config = dict(
    n_experts=64,
    experts_per_token=2,
    d_shared_expert=0,
    routed_scale=5.66,
    balance_loss=0.000688,
    balance_bias=True,
    router_noise=0.3,
    lr_router=0.000346,
    vocab_size=4096,
    norm_eps=1e-06,
    optimizer='muon_variant',
    lr=0.0141,
)
Below are experts of layer 6 (counted from 0) of a mixture-of-experts language model. Rows are named router (the router's row for the expert), gate (a neuron's input weights, with its number), up (a neuron's input weights, with its number) and show model dimensions 0-159. Each number is 128 + 32 x the weight over its row's rms, rounded and kept within 0 to 255. Numbers have three digits each.
After each expert's rows: "gets" lists some tokens that make up at least twice as much of what it gets as of all text. This comes from a sample of Wikipedia text that the model never trained on. Tokens count by the router's weight.

# expert 0
router:144152184092070144150168107170092186162130113167144156189094150128095151146167176156126087183121091082140109213136076140183075165093128126172159144109091108158104113185168134109181092151086134124103144080149095122089126107103174072068135106095075117123179103089137101130110139115128097182087135098081174165098149118140130111093116157122164117134123121173081110098109161122098077138128071101147106101146115135169073084178090115126135078161145153112156128156093140163121082127137155
gate0:087132123161057126164140113113173088118103165158126106133140121110131157132124145143162128110130091034179186125132151139099099117100064135138121172147085075146141130142087137076147087127127167089129176072111094140144102080138120128084157133116153152134130128080112156126142071156148184123071165151151166117227163106128153132144129125186155177137169113182127116134150071117140078133082132135130143135152105110144127105129168091147233069133155115102055118186092103128137093128144075
up0:138158097132112192150149156122203108113127142123121078116145140126129121122103126164141113093126157092181176122123142143086125152120083116145096177132105091148139135151028168126092097156114131112068155112153118077142090031161128171090129138095197140130131135110119171139070049145124191100089127146152179129195162121109153119134053126210132160071143176161143129121152104073136134146129132127107148135138121103123138099171173128153210123147138139093075131160111083109118089096127126
gets: "an", "o", "a", "ie", "on", " John"

# expert 40
router:143187198094117111130153161172152178174168112111172112126105145175126126149152156168087144112131098100126086163189060090140071164147090146099174118142112134052136143141170160174115123135126088078147134158106101094103146161165145155078119086108162112069178076174094113168103105095147138134086139058133085114163165095140174122124112125049096159142129113143111165101071107155108107090121099146085121119117173086160141135150158155169122123163189167092113136155129164112122112110120195
gate0:050176157143118112100096167129128121180087127128155141150110104110054173155188172129132132132128139125134061121126172212133094037123128176058141026111129129113129146146083154177174146151115125141166102125107157139133136138132119107072133122098123132149148146126130136179129146173190142133106127123116155132158145120126182156107159113127141134181132176152114135133092190082107085121129120145097133089099073102110083097122090110123124118063204121087139137090142179068126117122066116
up0:083215130144126071063084170161114093166104136125154142139094068151098125181230160127126136129153184126121087083142129228133105093120094209123171065088125134118132154132095144129186114124127116149149131105091163128136165122118128127129124123107131162116118126120145218191130139128157144105097167152164150136102104150119138177112175104106123141146162149094134132062106116145130070133128079150121151106146020138118112128122094116140135102115139131121089132083128126059124133139083128
gets: " the", "ian", " York", "a", "an", "i"

# expert 19
router:091106069105160167105120116114131124171125146099143076105154125155183124167120088104111192083170202096174090085101136116143123138150100096083166127106170142125129102070112159060072140122127098183168182113126131126120155097138085203147069106084141098114122147070109099143079131095153174095125154113179105112137093141109158145147145198136125157174118166174153124186132098101104169117107147128148092145108129109140169145085126211083112102079116079146142055108146101105125116144135102
gate0:103156183179127119143078155123183112107120142118125128103113138204135133106133180145128147142121186194111136122147197145119134179151133140128091129140120086117099118136124129130038048093131073114140082121124119246129095161148086092153176115094128133115185094078127113118082123124155182063125109145147155125153142095087172125160074169127141127141107122144122131191162146122167129059101039121096149116096129115124097082112129209098137091132145140134133111103127146146103126106171124
up0:078073061145122134132113089106117169139116127149140165156117120087133041118163131086129138105172159071182125128128087128130119153165091126089152078136203116135189087127161128132121088132140154136135091152167100096111146169110097032126186129113089118140130106146143103165110140141084132128125154143000167129132122119114131074121137079148133157111105159143149110117124131116117142067149131119136185131121144122138100175097133123184161084153093248122147131107144125116149181131131129
gets: " w", " c", " h", " t", " n", " b"

# expert 11
router:121081112156143101135179106150145096113045140144080126110107094186135136159134129155170147184106062098134151105072117083136128108166064128106131108163153112120124148159139082096172153167130140115134110130112082191110105142127090142064098144186106113086167160079092159127066141103138154071199116088134091080158157167175136172179076090186094138107183113178149145132146145182165089113111098124148146131123095153181119135171153077082124131132108150129079114140158133170114120093107156
gate0:164072126132143054087089070148086110171153141129098149106094150112077169129127090061167144145129116127066088183128139078142154141177187153150143121142167129126103133142146146139133093162147126128061139124110127174131114146138128130244112129081155109118183155119116137153121135168107142084208124084187122188081093175146110151097044123064106108127121177125107137109144133125132129131012145185105128139129144121107123126150087154125136137118150142103141151126124122144153081110123104
up0:062228127120129175158161163104165142099122105128170054134165115142152098201130187182107135095092149132146150097145130122127114130124103103077122095131071130141152123099124137138128163095089089151191110131152161063131141074129139133053126138130117130129040089133131120112131110126151115151025152145111156088146168112104141093128168114147134169138132096131167109179123118109117129119220101062126120162148114151107136122089178134118122134165080139151057079149131150112085146165121154
gets: " of", " for", " in", " by", " from", " with"

# expert 41
router:138151130132094078096115177133092139124086214117151106136157127091131107115135127188131135050176097118152120099142131167137112137146141076102102116117088118043126116109140103135155112081144221118152116119165169124191121182146148120129122189132105138175181167139154189089089112114091096160174165082154168128072106147080089127116144112129146122155132128092172126091172080082123099112129024121125126155139161138129117156066130129148121179112176118154167141167122107089120074146096150
gate0:043072121126103127061153087076129091154143134168114094122077150145235135054131103098171103147129151158156144160127134127081137080126140124125096167143110133119138136172172132136161080108152129123153105101073128097123083151090127122128168175120154102101123130046105174150127207169138132121145131095131176130132153176083167131178136134139228079086131122080138097078092118111155121162135150124110128109122157156092152082168104163139144177121157106144127113143156112166147106115081172
up0:056077124125107130076153089062144094157140132163104121110065145147249133059138090098168094158124151167155134167132116127092133074128137122134093169135126128119129144178181135136170072120151126118150117097076127108127088146084127125122166158126154101088121127054107159155131192169152133115139132112128171138130157172077160122196138133129199086078128125079137091100090121128156122171141173126106129109124155152072152083179102158138146166115161106132126114137165089165136120118071177
gets: " |", "|", " (", "\n", ",", "\n "

# expert 29
router:136148124099108181115111141124113182115102074134137180147095098119135153161131135158085092161133136110188162199163107097155088156140163064156135101114100132152181091122076092120133115087117159178132179086180088128078107156095085127157087122133148151092117194141151066071141163115097129159131173097183165130115137090080144118102173102083163112136081176182089086149130160098136125152092096121163124113156083142184087093160088115115155099183154124102169085148081113119095157094096150
gate1:092137255120093119085132123121128068148132132130119179076103096088090152122123207128143120121197208125135179132154082130120127101137104139121139131180120129182145087075100131128120154044109115132117122074093122145139110163142139169133094131104130126115130128095128133159100189132125156179076132054136149140167158117134106125161123157087143141123169168124128080088166100123148133151071097087128131112135150136121084122129086156069123113171210112169134125141151123105061161131179115
up1:133083176126128179159132120129100110128178140130145137081089070094132127147128120125103109141165155129125123118163134135125152081128085144157135198154111097127123130101118093160105115129122128180183027095162159124117185147165136127141129169150138095114126159178022120129126134098116161126121142018140097205133129066141091128130110135105116074125129201152153171070144130167118143114166140093089110128126115129163129131097209111100078150119184196121116140053126124116128135115097168
gets: " H", " B", " M", " K", " R", " D"

# expert 7
router:076130111123124137117107060156111157107129144148100104073175113175120162097087103144213105120104142120122134120143166107144153151153117167121107140165160099143114157092101183106103146153187129170076079140144177116145102122108096093130182062140126096105097075078077099163145145144120120096107104159070108156094159123151117147133165173105129107131178146047137110131095117169154072109182129166122098116132146161103187120121111136163149220136122169160111106087188096060158083088163115
gate0:145133104117209096050038079134136059137091124118104174114080123106137148129090118144143105105193141084127115122168141106122152129126127092164138126127134160126126122220127143197108141118192171127118108134142170120168106185132107087123120072144151120146119122167124100128087138182110164128132067150146150162170099154148096105191170093154162126118129149161109108128091141104126121172138149108136142110122057072112127098176062120103127111148146111147163051118218125115137107136081170
up0:111123152141163157113137148148152122119143126136145095056094093120144151069128162125100139046128152138110184103106153167184110131185093134236057123163159112092115128118182107068106126119168132135130125168182162148068148129121144150122117085093138121133138134137092109135126114133156158165111125097190125176112122125095144129114098081134142129151129160149072147150118111152107164115102148126147148222000121099166136143111097102123136128213111076143105105150101113129143130107129077
gets: "at", "or", "y", "as", "ot", "it"

# expert 60
router:162173127132086091089112143172078104137083184117148129151163156096154121166145088152166077125127145073127186192164126148140129174145124130152137086108133145121100081100110092096131063122122186145127141086159157127093167123148153111100120166174139138160127116134151229102115119173093128129147130144165151112102106123086057095094196095109104105102119188113165180082146127092058162097096070148109075139163098109167072117171176109110130128161156116171129147166072084112127112141129121
gate0:112145186143143131118114148123082099090074155145110119118157104122114128112093079128131216152129079061111217088151155108126119132085156129127150145091162115116143103141177142138129100162081091129160040194126118094140144206141144128124045074132064125121163093148108157130182125126207064081143138139155091134138109177126077168134116138141124133137118118106140135115148158163134123129127130083168127072120118187153133147177116037158123076137134144130146154128118078187116130134126128
up0:143117068122117121150133106126159168185161085121142150130081150145138129136182175116129062125165167181129056147077104142125150125152102131130108121178098153130099190121084120120126161076184142125100215075141128198126114055108120134137199169122153132123080150115144119106110130109070153187124130085107169127140150046130195111129116113123146113110139128137124086159082109107146101149143135165074152159119144063078118101110129200104128181111111123112101128109156202079155127126119153
gets: " K", " P", " J", " T", " B", " M"

# expert 25
router:129115094122141176136056101081141187118148103106146109155184128140152118064093155137113059094092166158142122103170090068151135125173080107095193137138116193161104168108105121115065063143173094136090099132112175103144108147129131134068104158129166097108173119159112108134192133114144108099120130141117109124108176111174073119131182164096158087122167164109152117139169155109127126145158167122127125120137133113066136132084090222118145156141146090123132088118108123092088129125224083
gate0:113095106133196133136177127109152066136142125146073187105145153242146136138133153157129127128175136086156152129141108124096119114081167135126143128170069140119117148124141092127150127098121145145117121069109098056115151128120124123188170148181070130107137130111125111141141156118167082109087111109197192097152138109170116116075124109115051099107158129172135127132179158119099161125173137094048066069204117134110172185116100050136143121117126127132067140138145135158130128150155137
up0:139132191133051106134085153131106195107127147116218119148119096009115132128081113117113114120099115140075128118119147128200154124157093150136108148096145103147129124143104177147151121178133113114141128151200147175147111144140138163064128112074166098151105127124116166079091107139127173152176156134078087154071112144114143124162132137146185150140093126124129103140103090185124107123034126163222182156064132158144101084161154131119122122136132148113144114096120092126141126114075126
gets: " he", " He", " Be", " be", " we", "he"

# expert 38
router:066113086111149085095157120149104103073103115148179152154167134091159139149107104104138114096145170181155125093133105163140155113108132151122149136116171118132060101086081128099184117156189096135180168124171175153128176110152136165154114103174133133094100103166114096074123139140124122080135171112168202133091077090072118089107169136103134118087092086077131152157189126177157177134116144163089104126153097141147100162111187099097098163047157090133094087146164084116146167156097098
gate0:146082108101156139093112121187170164150204105110129101133109135134145166173136108133186099133161134142154099147110074109183081111091146156171104127089149141127105137102028125151167121143122165094137133129155089116110132128086163154182077155070103139102125120195131080187071139132057088112161050128160159090096138147147138149094125149168102123115146148124123127123166108126107099065161080109123104130152111168153133128121098143146160167112122143123110162124168132158143132142000105
up0:061093123096132112110133174096128161115076128076135171118079132174077122171156161099110218118165087144110147126117110135148118119158150136175086121096104000128146157105124173130127137109073139163111113120120129128141114066120129185177150084127128137136108127135178137148127108102119126094197152124131134125086124146123100137138156122065129117180142112137187099154081155165152115106193121204105198145118134131126133101107105243151141148114150083079090097119142101124117152122136129
gets: " P", "-", " D", " C", "C", " S"

# expert 42
router:123079120114113137157136154126072132127123087087149136120107102156135150077080111149127100128167093153102157139130164153133129082083117113150127161087095096123155126086149160129190159129151193146140162156162191178187178132101167125127098112173144065175106084153147176107089096174060121137075132115134153138113117090114059169123125126136080191108090171073188097154119103086119176094168113132097098103110145127173081168165152153159099092087111095085166162121105109183180164120143099
gate0:131204148109128157089125132125141122097099093100095153035134119166109153115127133147123118083134071121128202091136113077123156220161170131206122086197097140187105180093121097128124116142144037079147127212067137146149147124140133100133121203124176161127116101128135137131102079150200131162174119119142140115112093125114136120117137133121098112144030107135114128136131140174139134130142132084118077151092137127187143123136101128140113193098138108096108125155154128127123128094178111
up0:118205160080133145103128128113166115097100090103093141017142108164116150126133132163126121088138053125113202095133102084129158240156157133196125098182076131168105180105116106129119117130157029091141131198058134134134162121142141100132112207132164158113109120128129140136106073138200130163179121134128129119108114120118124116132139133131122115166031107143111119135154132166142160129136130089111087135108131128158135128137092118149127179105140116096088128160156130124126120097166116
gets: " 0", " 1", " 2", " 3", " ", " 4"

# expert 6
router:122110117165169160156176146118088077140123146117073097111099074115167131167141134138099156119122111081106120093081151118089140091137160060144076074115129089144102127175148127131147150147118089161130093117114090152089083143150142110166109169123075141130093175089119152136166148091079150167108118098129088138154183178186137181146078064140150176092090157131199157123145164115179123198109157151102101144182125149188152162129123065142167137124135169090102146183164155162083150075112119
gate0:119105053134133090165173135132139096176181165089114127131099151117117078140132110103107174168096081160121174130095115127131114120194121156138130147132138123128127068118133176143131119133128112144151193106128125129106093140114166137130122074166099103109087118066131169131145115041148145117205147151119138101112040119144126195119155205109079082155131157121129123124115143133092109129163156127131066166024128103162149122116155130100235145137157201078164099137147105124121120125148130
up0:199124110084116149142136129133106134147110155081112139113144136099126100117118129087062161113166120084137214221128101119112149113184154136164107158107136211128105170156126122133129124142135002120117177176116125169137128149103141116121102053168121126104112101107118158152123112109069145106140102108140145138128121096141114128120146197091128128204105135145161099123159131170114104008127146119140108155117096146166124133093122132083144169091088131056091165143176131150114093146139109
gets: " in", " on", " at", " from", " In", "In"

# expert 59
router:074147151121148113119132177095174104130065134167107177156137135131146119095172155089172083101125082171086149130180167143125116059081160089145131160147094180114103115159166129127159145148152152096142167180098120189116161115098164098153105182083195116137149157084114091130145167091142099146095110167142181138137121099112147096115081109100101171124088068092118101078093085164174165164128151185064164111103108091153131158133167161088110101080135100074101094160140135179169134105120145
gate0:145126153120132089117123150135119079169216093136176165120134131105138133172141170114145088151118125063138134144134154070134110123074148058062086177152127124118209141127168113116102200132074127055151128187119131124098080138134120123139136099121128166143133150183134180112182143158138065114145107130136123065192137166117111039093136140078168152105126074112141147112105124126128159188117066110136087060083169157129128149129145118150098116147158092137136109144147126147129194105106153
up0:118093118138085137151126179146141146123136203135121099132160090156158166100180108166069128128117121036160141129118128089140111130138091132143161127120115187147093168139127157136122134135117210114131114123119052090151093155104077134125127139124134055140122100128159147196150071082056125218128130160157093127146047155130090094107122087111125175094132133104149129111106187050077129147187071169122107160079114145136123106114173141144153114130124145118173114167128160132150113158191129
gets: ":", ",", ")", "°", "′", "."

# expert 21
router:131132156134111099096147122154141096052152120086108090151073064135076109059116111108179180124140071118069107087127165117098128107149207165151063170093144079117162151118162110135183145137117184093116103136124057109129123086113139104165195171190099177130110109150157130139157085182131089106128098155176127145153101100163169126147094131143092162144137131100104107144100121081104101117121145069142099135135182097116152115129166123175174111136114170145081173108148166175169168150155113
gate0:136146130118150148160160153115133114130170175088197140124129117123077121127123148083152123059121128150096103121126151128127160135181125115173139133070128160028084154184095078129091071123145164148057114071160095204148120167157150150183128099152122158082132136110146073153096123118118068110099135095144117094149130089102129197114145073139158011182191166128120111129100090130127150126155137103128144103128129170116094170128147053155115119123149084095121165132130129139155152131151142
up0:140185131108134125147120130099137186108145167155176096150130065138133140100155130127112046115126168184136106121125111183138148132084133128208131117110158139135063071127111199098110152101091120128171158119171098136161107106121121141078126124137134151120119153077127089128175047074166112066163171082096130131115125139112124153127119105190129040129129124129148154080111076125168135094179141126104152161099126122118055075188185135217136112112122135139139128126114164159151110126184101
gets: "ed", "ated", " used", "ing", "ted", " known"

# expert 27
router:160120139136144077129117112139149079127076205181081105166125099113131165149141170172145119131151133084098151153093173172155151154066141143139159111070118163152109130145104112099192094186120123110180117118098128109147139066165069070133139146068150162082165130146142154104141172096160097102192149149161166081130133164110076132144125115183149153091113135109145116063118151158080126165118094083113142149128086174192140100149076154129080086160126093120130065122121170143138094103079175
gate0:121131139212129129124193098125105093108122099126121120117112111116100168129113168154120176178192204148117106151086103147158117140130100111113154128128121100173132202185133007145169137084140156095126134176119178138132059142131145127155127107147141122084127036131114182148157136124134147110126110125091124150109127140165114158118130126123125099154183119196125068111121132171195088127156127130128118126100088132191140079051152107099128119167121073117107170092156128065074126127109126
up0:101144146212131126128191108128107102119103086128128120116119116116103172134097148152119158172182209135124095140107104144168107148133088121119156126116128077161130213178128025148165139083126138110129135167109172125137068167131146128148125098157151117077129048139125190154143128122136139121113097129092122154102129152142123136115127127126116091154188112180133037113120133178192095119167123125128109130106086137193156089021150103095128128165126071118119171104156116079077131126125123
gets: "-", "|", " |", "=", " \"", ":"

# expert 24
router:123110123158189152098170115102107179149119102121089105122169180130081125176131107108172128114146180103144118150130127166172161125137129114165100146112163096126107104191163185164139144128151098092144067155192159097121123093138096130061150150071162102091110141102130116165115094160185141065103139175060119140116119077047055127083117172142083115132146128178139169125110073114110084110101148105158092143104086115124113090176132173183083109150106160107090147183167093148167116157112129
gate1:143098130105122139127093131139101138131127156103151129185141155102097140238111109239168127121109232051130139158124115132073076108130127128133065054148130107138081139143139128119145131142144119125114105124132141107168131135106145127114168192062106113134177132145096084152048144133068127135131116113112111159135119109129137116058159106139209113137125128123073094146154090125079101113145099113140067145182152110138127121127154138159069139153164104123175132135151130111059131128160182
up1:088068132131135136142127121142127122160104164045153082160119195131059145176065143243109130072126163128146131124129124147102118125180120155117119105132075122121106138118104164142153111189090128152090161141194124136097098116106109129135216171132056130135137098149110093156088135185068132156148064162108105128140132131161128089112098131173155102128120120130128072131168132101040124126139053131106084130145126168108167149109169126152107133133175115115168104169145152127110120129181159
gets: "om", "am", "m", "ant", "av", "ab"

# expert 46
router:165140131149069095113097191112118169108139105148171191140094159127137137101154181148128112146170096141098131139180101190145064133090151112084073190128091129131083081152166138130196167169180174105107141101093154168194119184158183132103125138059154123130103159138066067132158096160093103094111133137121174179151107107095150145078167128107163127129109087132063089149111150159193129086152111129102139135124100085138082081112122120110159128106138131097115142100156181131127118112162168
gate1:105144111118149128097135163111148123128123121108129120197134098174075169123139150142133135095135194129156154126190102126117125144139074132095126152107062108155120145156125148125114179100204156145149177141132068159109135187104068118190128191132157154124109128164190132020190103132082107067123145115113125131126103076156129036132140162119129128147086145068100165127115113137126064129149147045200141148080115109118127158122174142123121140086120127133105121117088131144160128058139113
up1:162114136144120123182119075140088126136121135156128159082133148072183093120111079115121127153116079125067109127054152116145134097130185133153140099152178149110124097106129108117161100171078126124119069104128150097128115067150175147108126101137116095119178126068059111255084164094160143197135126152159135126125155195089122207122116097152133123101159116175152112125164121110124175133121113158059115101190133157128130117143078090154126090143135114098146145151173115122104126198126163
gets: "us", "a", ")", "i", "ia", "\""

# expert 28
router:076156180078071152119179174112122131171153154091128107188050107132120105099120170145092143088087149165094156130152082124090196070089147160152105117147139122137127149084107139134161144120086125097097134076170097138125165118065152177101074102147097142162117066132121145136132153188083101136136083127087093178095102143142115151165090101162098151129099141167189118100133112087121095146164128091166158156166151112119176098124113118184144132137119130156094136108167166175196158174177089
gate1:146081134140040123078185178128103087095126149079130094069075131173105158126105133127136136160157078080112132175149133146130133135113085120132084151175118085135131124209129132139129125116091083123136173141128181106107090106133098127112121127134094129119088094187132185213108161132255118123129152090088071144168126156163130138137152147142173059150129104125131111155109204166148132123147062123136134199136078133131121161118117115140139128144127114154154170104117133143134128149128125
up1:177154137110168152149115095102137109128127122083112146179150072158154103118123129095071140121055129128133132118128104135154098125167142104138160167155123149132131158058150171180100069175211176108141086146090044112143187124202178111129132124144132122145092140098118113044133106115062125136148097145140149128073137099121129114138101114118086145119112103153163073162072111098108089118104179125120131136143137089132144179150170152087090137138117168106136140180162131121152183058128221
gets: " him", "s", "ing", " them", " points", " years"

# expert 36
router:080087112186155160130163177109139080181146131100124103097085134110144100155161171144097068098164119159176130105166132095086150070139074116147144109093107157163065141173099084091132132137089078085141106113122167133089088146080137153074100166164093191124152185176138159080192109125150183128130131160068141128151090186159159098165104160148156130162168078085153142148176171126112086139097143113177138154127164104154101104115120091092086156144087151156134116123102137106155128077116134
gate0:132115102131127202151172130108122153180145122124233111124119183108117156128103132103108170115159140031124129127128123120134118083127127116084121120130106157130137083145111076161124110055130129098095127098085109124133141148124114132085107127130084129123131128152121136122163182180088141130094045062172101203059147133161093183141155109095087197157158119131173156152096063139146189147154167143198098127139137127119124154147144111130123115154141137152100126032160129183156113129129170
up0:125082126082130068133107168140171076126133124166094139122139071130144087171156116118220113123113068159126155120169176197136156111130111144160126161114184107060161179113119144135100129159138125132160121152127128118153136080082132124146138132148092155129113129117134078135130113087175067146124173172133203132129143124165207114127094120179132065078041115153170127083127146126090162063074111123101163169123103131141142129110124131129144154090134131117117137157089127054109145073179067
gets: " to", " would", " can", " by", " for", " not"

# expert 13
router:163115113189123154078110125131131099124074103120117185138075074079082155098097193080157080114174115146087160110140086112111171085086160147075088124142136125137102177091102098123127189172151164075151092078151092202136185120171170171134120084138088117180117116110187184095152118103143119105139056153107132103129156101151129156187120065154159186159161108134083116136153116091162085105143100113141138088108135133105086102095133151119105134144162124151136185100152151120109117166137129
gate0:152117137078126201120114169152126130190139127163128123126089122231158153102133129101147130144147095100123176096114105160118132145148125161131153135094141126116130170092099127145090098237090162091117139113118146118114131136139084154154155139187076118124138132226164119158083116060129131127145094108100119071090127185078053121138107087138132132114112144100135127131083120139137127125061072150094144146081122122150087130055165137126196117141127132129137133166123136087191161185161068
up0:206100131108112184159121160151126131199135146128157155074120083201180146071162147066134134130137127068147186075127131164124143131131127160141108095133145112099107194095127126180118091188140138102131131120131132120145126147143074132142137187136074111109128133194122104135118122113123123113171099110123116116110122212048053125132075072132151130119114160128142108083111152138125141125109067133099168124087122117143089125046131104130151126114110113127147135171129135053195125200185111
gets: ",", "s", " are", "es", " is", "."

# expert 56
router:093145119146083080181123122086084101088135168089174076116134153129134178084077145147118155085186083150094169113130147181123104109087157173136149083094079101095133167086096167109173087154092177144153179178169183136175135145115139108110078170134166099086117086125164156105091106172151110130176187114126111120112088095120082150159148087097145170080124175102149151121089093119084174151169123121118101143174110164158122165172092143146095115104119081150101131086095116150127184131134089
gate0:111147109122072143121063126117131120126083160124154145109123128157122157143141128174058108135171140137137110112128128128157116092205160086151129156139148141129060136143090137063126122066150109111153184154126098086108163135117138137134158147141180120043144045128115127137146118118125157238076116102133101114132141128156118160137146100136100165208108126128041113143123121105156066083204121120140120220098181146062115125081115187107139136121140144153121088125173098101115112129125119
up0:111144099122047167128072116114141115125075167116161140119125115152122139143149112153041107137175143133143111128129128129173112096178164092164125156136164142128075140140115144055124124061167101114153180152113094102097152138117140141146157141146173122060148052125127127141143125123127152225076113101130080112127181135134128154136152120116111153189110125129038110147111120128150048085214124113137120209079190127055118125074126167107143138122159150145126084125167113105116131126128124
gets: " 1", " 2", " 3", " 4", " 0", " 5"

# expert 48
router:145109141146186171166152110164165075172151079152121197127073086113090095135172188069102090134127078139165152103092127090129132141124090123094157112129112156154138173100138108156101131090109112131186103062161077101124173086154083126171086113103131166170136169087203166134156115074110135107142129107127107101154183152167166152154125150161129151074080077089103144157110128131086105147096109110185110077126135090131142094155099188098155152122169158154133146124163168157096085131071127
gate9:127149123155115078150123136186174113185122129183125071159112132134079138143140147141122127156154143067068101136107136157092116176142204155070157144141114100106169147117146106095067091086150160145169152129130154108134208026140154126111120164140137176151137099132131139131132099141147097155146130184113064086079082147119067142190065060085127127087117120071114131207127163129170141113123098129129127068112108118112114131102170129175149105149109144091099129152121127118133198116095122
up9:135121170125073092177148117127152079206122151200115129138110129120076095101085088136088115191193183102092131112092157140161157127153155168119165137167097110125177133112123119135127104162099180110147147096128127101149179060129159127117108126157128169107190119108087124114162125130124070162165127146120047130125098143114122128201072039090124107114107129121132134206167154111148164139107156137121126106138099109089134175044137127187144111147091108132132109115083132131135207095135106
gets: ",", " and", "),", " or", "\",", " but"

# expert 47
router:138140096089111118090128105103166173088086124138133120090182181128108133084127096152096152174089144109137107094118097153108105163134129164166166175158142078096116111116060127134140150152197102069048132151122111149144106149086151127118179097168151127164110074072209159165020161151157154173138111163131107122117112080137147131150169173104138115138150077084109179172071127163167120109150164136114093112131124171083157132095171053131154139133103105134140159143159081134143142158152130
gate1:168099146118132155065082138157128130117138134131124123180076134143081084115115082107170176192098133094074161169144101106127161133100116139132140128132118158072149095191166144132120097072157132079129166149104173060138103084069071105120139137115159089085123123141143171209144159124162130088137191164076081129130126093137128142199131108111102114181124165088071184121104149162132213148093110150090112119191128112124142159131141125152066169121169072132149139106096153104129114123136156
up1:105144118089172136172129088086135143137124062133131139113176130113135133133126141086118089073174152160157073133130206180135073154168128129094129082055130095135078145065111111136165136139104150173181103098162124195118152125195176147133081132128106127157128120119165096117117143150075126134065090058143153103131135134065103125101153148143133085094122107197140132143149089122096065128143150155138193129121151162140133088114137111126124098181087176097097098183154068161084130181107124
gets: "b", "ol", "ab", "ub", "ib", "ul"

# expert 26
router:163150128176165139172104125144171136166185116093111150126097120142123097052127142111127070070115134171157140120130121081087128134102064152108185088100151166175165191170084081087097099094076212090086098070186124152134127105169132117189150083155090100141148160118164154089104081107118147148091171114089123101121174172150120112122130126139155158123146093156112099150149130184150088160143172084128101147146134095138086181140142196094129161126100078094169125138122165123105091136135124
gate0:125094185119134068120128124100136138157144093174178176200169085247098119162073089083123102180131118111154118126104166115087195103115131156139095138155110149088133120142134135128138133094116140101062118150102145145135124111050124180125107132115182103128153089156109166116078119115147131163133133102159089123121130128072200118085127217114098074083135145177128139170190176118098180127100111119105061152115121164132113120042148097135142130139117101123155128129149121125116125123165141
up0:126119159109186070101126156096132148136119108164192175163173104231102120178084118102115100195121114087201114105113132130085180083123137139146088131149099137099136124129127132127116171106119124090033094178088148158146152149060116196123123140127193101121140100129093134120073130127141156146142089116182087145118126123054195122089121168130104054109115122175134134141191213121125154102123125113115119182116127134127127131068135115138142124132113147121168117140164109129104118116184133
gets: " which", " he", " that", " who", " He", " it"

# expert 35
router:170191134108099073125136173138151192094128215126106141100139118101156109129130143125160108065151116129130147124156084108166136122128141098094131105110102098051137093128115164138129103124186185085125120125174148165178160194128146119108088169110139133186130147195154188142094113133120118147131123106135114109069136082088069138091134103049099166180107125094185144082156091070131177111146040121125088159108136130146083119117132097144090138128183135117117174150106134089109094162129171
gate0:179138132077126070134127129000187168115129132094133129118079156134143146129087062210119173134130104114138129165129145116089146129123108127092111110135132157116124127128133158137129095112139127172062176212159165077120121111175123137145078137126193099056143134117123127117149234077081161088114141129145143121120125107153044130119169100136090129123126156143119168165148138170153068124046124123099172124155118137136128131128142135102132154109151100110145134132119141187126154143172116
up0:171134137078119080136130128015182168117126130092133127116097156138128146128099070196116169138128103122139129161121140115094161123125097133086113111124129145115119139127121157135135092118140129184061187192141170094126128117173120148149074136123183095043134143107129118116140224091082170085123143129133147121121126110149046126119190100137080128107126169138114175163144143171154061120029121124096188133162121138130128131132160131098133150101155104103149127137128131200125169124189119
gets: ".", ";", "–", " New", " 2007", "I"

# expert 51
router:126194118121089061088127163136121184106103216122125149091142144104175097155133106178179099069156120108154176132123116139178118151129152068100126116129085144053121095121132115135141151089177223140127119103158194132198134163103141138108093158122125141177147151127159159098091104152126133116133130129157138139071150127076079110109157107092110124162121141087177152094158085095130097129133038128146099146114139134154055132098111114167081134136195119136116155143109105050104117146141153
gate0:129000104132121078116159139135144138125179137109141127123175142129123142097069120154123140060153104123144156143070129093113107125164160135126123102154123117126131169114141149134158147053122145160109156138170166143146075166098128166120109122144111141130081124137123132074136095130147128177107134110137087133130110081135204137082103119142167105151137035118110145111147164110133135116135127126127108181168114145166103193129174151150070083065255131177150136110127123126076098095131124
up0:131000101130129085119163136133148142126170135109135128128173160132114145113053122158117145084172109115157165151080127101119101123158158132125122094132123117126120184106145140135154132052127142162102144138160174132146059167103118159128093122147115145130076127146121128079139107131147125168112151119130078129150096081136212148094098118128162099148137030113112147110155157128132126116140134126124109171158118159162100198131183146139070083060255136174144133114132121127080106101127124
gets: " (", ".", "–", "/", "-", "{"